From a checkpoint of a small mixture-of-experts model trained on Wikipedia.
Size: 8 layers, width 224.
Experts: 64 SwiGLU neurons an expert, 4 picks a token.
Training: a variant of SOAP for the experts, 320M tokens, 4876 steps.
Below are experts of layer 2 (counted from 0) of a mixture-of-experts language model. Rows are named router (the router's row for the expert), gate (a neuron's input weights, with its number), up (a neuron's input weights, with its number), down (a neuron's output weights, with its number) and show model dimensions 192-223. Each number is 128 + 24 x the weight over its row's rms, rounded and kept within 0 to 255.
After each expert's rows: a language model's description of what the expert responds to. This comes from a sample of Wikipedia text that the model never trained on.

# expert 57
router [143 155  77  71 135 134 120 171 122  86 127 142 141 148 116 145 113 107 151 154 148 159 137 128 143 132 113 148 150 133 161 110]
gate0 [126 121 140 135 128  98 164 162 111 151 140 131 108 128 107 188 134  90 111 127 136  81 135 149  69 131 114 120 125 140 102 137]
up0 [151 132  96 111 117 124  88 124 138 157 149 112 103 166 166 137 112  81 115 106 131 137 169 111 108 136 160 131 121  89 117  90]
down0 [146 127 149  97 131 141 131 141  75 136 120 133 136  89 137 173 128 111 131 152 124  89 140 109 101 119  82 120 116 115 163 113]
Table cells, list endings

# expert 59
router [146 155  87  66 138 133 116 171 121  91 130 142 137 144 121 144 111 108 151 152 152 159 143 129 150 133 111 147 154 130 164 110]
gate0 [106 129  81 123  94 120 154 101 107 119 150 110 110 158 126 137 168 142 175  79 136 115 162 133 118 108 168 107 136 123 121 147]
up0 [117 152 115 146  68 135 161 130  89 142 120 135 157 135 125 153 153 119 126 111 108 159 131 134 104 154 116  97 151 145 104  81]
down0 [146 126 113  88 179  97 145  92  88 163 133 106  91 118 124 166 103 159  82 121 115 141 155 172 114 117 147 116  86 165 188 123]
Sentence-final name ends

# expert 9
router [145 156  82  68 139 135 117 167 117  89 128 141 145 144 117 145 112 107 152 152 153 159 142 132 149 133 114 145 148 134 162 113]
gate0 [125 107 152 165 138 114  80 175 127 108 163 139  88 142 142 153 161 152 132 186 113 129 135  98  71  99 139 104 113 148 135 137]
up0 [111 113 127 152 147 153 150 101 107 171 138 115 118 128 152 139 109 103 107 102 114 126 117 106 179 102 100 130 144 139 152 123]
down0 [109 160 129 113 137 115 157  92 133  87 111 187  83 113  80  74 146 152 138 137 118 131 157 117 173  96 170 154 131 146  96 133]
Sports tables, dates

# expert 22
router [105 103 127  75 132  98 102  75 124 155 140 122 104 121 109 136 158 139 117 110 136 107 138 153 151 118 168 138 110 129 130 101]
gate0 [128 117  70 103 105 111 110  74 128 146 128 109 114 102 110 100  93 132 116 144 119 147 117 130 120 123 140 123 114 141  85 103]
up0 [132 154 136 178 140 166 130 190 118 116 138 120 148 144 130 114 153 113 113 152 146 142 127 116 135 158  94 122 159 138 125 154]
down0 [118 145 158 126  97 118 145 167 149  99 157 111 111 136 135 126  98 123 164 109 143 110 108 163 123 139 138 129 128  90 151 109]
Generic nouns, pronouns, math

# expert 11
router [128 138 113  88 124 101 112 151 123  94 123 146 143 105 103 124 116 134 133 107 170  90 107 187 144 116 131 102 136 142 142 103]
gate0 [131 137  97 162 147 111 139 141 117 131 139 133 153  65 139 121  61 114 114  70 152 104 124 122  86 142 135  75 135 148 119 132]
up0 [156 147 121 152 119 118 109 104  90 109 137 131 168  96 155 127 102 116  99  82 132 146 149 120 106 139 151 123 119  86  78 116]
down0 [126 136 153 131 157 146 180 127 185 156 133 134 129 114  97 143 132  80 122 132 128 152 104 163 155 141  94 112 134 130 139 132]
Negation and prefixes

# expert 48
router [104 117 106  91 146 115 168 181 118 133 135 129 146 157 181 133 149 124 143  97  95 116 123 114  92 125 138 137 122 152 152 144]
gate0 [145 105 138 158  88 149 139 121 135 155 127 162 128 122 157 153 163 118 104 147 142 110 116 123 124 119  94 110  93 137 116 122]
up0 [116 160 114  88 127 119 161 140 111 136 169  74 119 172 131 113 147 137 155 130 111 156 151 123 136 135 173 176 158 155 113 142]
down0 [124 123 139 108  75 124  81 151 129  85 167 123 139 130 174 134 138  96 138 123 119  83 164 152 122 111  97 147 115  79 106 127]
Mid-word lowercase pieces

# expert 2
router [117 153 138 144 133 138 121 154 114 134 133 115 119 100 162 102 158 158 172 124  97 166 141 178  91 124 112 108 120 113 182 174]
gate0 [144 124 129 130 130 131  89 103 143 145 104 109 147 116 153 121 172 140 143 157  95  96 160 140 169 139 106 127 132 120 158 142]
up0 [141 158 124 158 131  96  69 108 135 138 101  90 127 139 139 139 166 112 128 131 100 151 141 136 145 142 135 129 159 116 124 162]
down0 [134  89 180 111 117 155 134 130 173 162  97 141 178 113 126 105  84 127  92 129 118 153 130 104 112 143 153 156 127 156 132 121]
Mid-word name pieces

# expert 15
router [134 157  94 161 140 125 108 135 146 136 129 121 126 121 127 135 115 121 120 131 100 115 160 158 109 116  99 128 107 155 121 157]
gate0 [ 73 116  60 130 102 138 123 135 105 171  95 131 122 135 120 166 159 146 129 129 130 112 138 109 120 134 161 150 135 130 133 161]
up0 [104 169 107 111 174 137 131 145  80 171 120 123 113 111 114 180 121 134 135 135 137 124 151 136 134 109 146 175  98  97 135 122]
down0 [139 138 148 120 129 139 119 154 112 140 113 123 145 124 122 131 174  59 128 123 104 125 127 105  93 154 135  95 184 114 134  93]
Nationality and country stems

# expert 36
router [144 154  80  70 140 135 120 170 117  90 131 143 137 143 120 143 112 108 151 151 151 162 141 128 151 134 113 148 149 131 164 114]
gate0 [131 101 148 152 143 145 135 138 140 142 110  99 139 197 117 117 117 127  84 151 108  95 132  91 148 178 114 112  90 182 152 138]
up0 [116  69 113 137  64 113 128 130 135  96 156 131 102 159 148 106 128 136  75 122  89  95 146 109 128 143  91 131 152 125 104 114]
down0 [149 108 139 131 133 147 129 104 147  74 154 127 116 133 143 154  84 140 120 121  75 127 144  67 118 165  90 148 135 117  96 142]
Decimal points in numbers

# expert 42
router [143 152  84  68 136 137 116 167 118  91 128 143 144 144 117 143 113 110 152 149 152 159 142 136 150 132 113 147 151 133 165 115]
gate0 [101 126 170  87 130  97 107 221 146 128 144  66 128  94 170 134 166 138 147 135 109 138 130 119 171 150 119 102  97 109 171 128]
up0 [116 131 107 120 133 165 175 149 158 116 138  52 137  86 122 115 138  74 136 116 131  98 151 119 123 150 110 166  99 120 116 135]
down0 [137 140 119 142 102 114 114 118 128 118 184 106 139 112  99 160 112 138 108 125  96 139  69  96 133 110 143  93 132  72 130 135]
Table cells and numbers

# expert 17
router [161 158 136 137 150 146 146 156 149  93  89 139 127 139 166 126 182 169 117 136 123 136 101 128 101  87 111 102 118 151 145 122]
gate0 [157 134 135  91 134 127 105 121 103 120 112  97 134 133  93 102 156 159 132 148 117 156 149  99 124 100 121 123 110 149 120 129]
up0 [101 147 134 162 138 155 164 100 172 130 149 157 127 139 151 139 120  94 122 120 163 127  94 136 137 154 150 141 121 114 120 134]
down0 [112  99  91 185  78  83  84 117 126 139 115 117  95  86 101  80  80 150 144  83 131 175 137 139 117 132 176 138 140  97  96 149]
Personal first names

# expert 52
router [144 156  82  68 135 134 118 165 119  90 124 142 144 146 116 144 112 107 155 154 154 161 140 131 148 131 116 151 150 135 164 112]
gate0 [131 105 117 119  90 148 122 145 118 123 136 120 112 117 159  89 114 123 123  85 120 121 165 108 107 130 126 109 119 143 103 104]
up0 [120 114 125 160 156 127 121 123 141 122 131  96 155 137 137 160 121  93 149 132 165 119 138 149 145 144 132 144 178 116 127 132]
down0 [154 116 153 138 130 108 136 164  88 140  88 119 131 137 120 160 143 152 131 131 151 172 145 130 179 127 110  74 132 127 124 128]
Pronouns and table-cell starts

# expert 19
router [146 153  81  67 135 132 114 170 121  89 129 148 144 145 115 144 115 107 154 156 153 161 139 132 148 129 111 147 145 132 164 115]
gate0 [ 93 155  78 154 170 127 133 135 123  96 108  71 139 129 138  99 132 101 120 127 116 147 144  80 129 123 148 124 125 137 112 113]
up0 [125 144 159 144 127 129  83 131 127 129 139 105 142  89 129 156 142 108 142  96 144 140 139 120 134 144 156 145 133 139  83 108]
down0 [136 119 111 124  90 182 155 144 139 112 126  73 135 123 153 169 132 103 140 117 144 150 142 111 121 106 160  86 121 129 137 115]
Place names, years

# expert 46
router [141 151  66  76 110  93 112 133 131  87  84 123 139 146 144  90 123 110 129 142 156  99 156 101 145  96 141 127 149  87 124 110]
gate0 [167 135 166 114 141 105 128 165 134 156  71 109 117 111 172  98 123 163 117 135 132 106 156 170 105 114 110 123 124 144 143 163]
up0 [134  81 120 113 127 118 152 160 123  92 152 150 105 128 130 108 139 159 101 135 144 157 162  89 147 110  99 156 124 127 132 124]
down0 [140 135 138 135 136 166 133  71 118 125 148 119 130 109 109 179 123 162 161 132 126 142 138  92 103 143 112 114 138 120 154 118]
Consonant-cluster word starts

# expert 63
router [141 155  83  62 135 135 118 164 117  93 131 141 143 148 115 144 108 110 155 154 154 156 138 134 150 131 115 147 153 129 162 110]
gate0 [131 150 165 126 160  99 136 136 147 166 132 134  88 130 149 152 132 140 123 127 125  98  91 114 126 133 130 157 149 171  98 151]
up0 [124  88  93 140 128 128 125 113  97 140  91 128 137 168 120 128 106 136 103 137 148 100 113 128 151 118 171 192 123 129 131 156]
down0 [136 105 185 136 150  78 144  89 152 140 139 146 152 115 138 141 147 140 140 105 135 146 109 144 146 172  78 117  98 130 150 168]
Name endings, table pipes

# expert 47
router [144 158  79  66 139 134 117 172 117  91 129 144 134 144 115 144 112 111 151 154 155 165 142 129 150 135 116 147 145 132 159 108]
gate0 [115 131 119 134 151 108 170 205 131 141 155 102 141 124 132 139 129 119 154 100 145  69 111 132  87 127 132  76  87 108 135 156]
up0 [138 124 103 144 101  76 139 100 127 134 165  76 126 125 132 147 112 103 113 152 111 153  91 142 116 129 141 122 155 106 190 106]
down0 [116  75 117 137 121  92 141 136  78 102 171 121 166 126  76 133 120 121 128  95 113 117 142 136 155 150 133 139 165 135 129 117]
Table cells and plurals

# expert 60
router [144 159  85  67 134 134 118 169 119  90 130 140 143 146 115 144 113 109 151 151 156 162 142 129 150 134 113 151 149 135 161 107]
gate0 [ 97 146 138 115  86 138 147 146 135 138 139 108  97 139 148 117 142 113 112 123 182 121 142 154 117 107 138  93 137  79 104 135]
up0 [109 133 195 145 165 123 157 148 173 133 127 150 130  94 141 158 129 129 124 137 140  59 155 150 178 116 145 136 140 152  97 110]
down0 [141 146 141 184 132  96 126 117 105 113 113 143 125 127  76 150 113 126 144 125 152 116 134 110  99 139 129 136 106 150 142 116]
Final e and separators

# expert 34
router [128 168  82 145 124  99  90 147 126 106 113 105 120 151 146  88 119 117  82 132 110 158 146 132 131 129 146 128 109 112 101 163]
gate0 [108 138  71 150 100 121  88 113 142  92 122 123 133 152 132 151 122 100 147 117 136 141 119  74 145 155 146 109  94 118 120 189]
up0 [125 103 149 122 132 190  93 109 150  96 117 142 104 115 158 144 111 123  96 155 127 127 126 115 115 147 156 118 133 124 118 116]
down0 [110 122 109 138 129 100 102  79 119  61 118 119 153 105 145  97 140 136  98 135 127 134 126 119 135 163  94  98 142 153 153 160]
Mid-word name fragments

# expert 56
router [142 151  82  68 135 133 123 166 119  89 125 145 136 142 116 145 113 108 153 151 151 158 142 132 147 135 116 150 147 133 166 111]
gate0 [149 130 129 135 142 124  85 140 134 155 124 134 114 115 106 167 134 116 124 144 131 120 135 168 139 112 115 149 145  76 127 127]
up0 [129 105  92 108 129 168 133 123 153 120 150 119 108  92 114 145 136  80 143 100 101 139  92 140 171  96 105 141 130 118 123 134]
down0 [147 149 112 124 179 182 122 140  94 138 103 150 133 147 128 150  93 150 117 136 105  71 140 132 120 157 130 157 159 118 118 160]
Table cells and numbers

# expert 45
router [ 66  93  95 141 129 124 113 113 125 177 109 103 122  94 167  40 131 131  80  94  88 119 110 160 146 121 127 121 137  93 127 129]
gate0 [131 119 145 118 151 159 119 128 121 134 132 155 165 114 142 136 140 107 141 124 162 151 121 131 118 135 153 133 153 102 135 154]
up0 [109 118 115 137 135  89 106 152 127 188  97 145 114 149 120 126 113 106 121 100 109  68 154 122  90 159 147 159  98 132 135 119]
down0 [148 137 142 131 109 124 159 117  66 131 109 140 108 135 165 106 124 127 128 131 148 128 135 108 165 153  94 153  99 147 115 104]
Noun-forming suffixes

# expert 0
router [106 145  95 148 144 127 115 129 139 122 129 100  97 101 159 118 138 136 114 125 163 140 128 136 118 108 141  99 136 137 100 168]
gate0 [ 73 137  88 157 144 113 150 101  95 137 111  75 115  75 109 108 127 154 136 116 126 117 151 128 145 127 143  73 158 103 146 135]
up0 [ 95 157 114 155 105 135 144 108  93 156  78  95  68  94 132  93 149 143 115 166 104 121 109  95 138 153 167 110 145 114 122 136]
down0 [130 127 139  95 141 142 116 165 149  79  89 135  64 108 103 131 177 113 119  93 156 144 153 105 148 118  96 115 114 121 142  83]
Surname-ending word pieces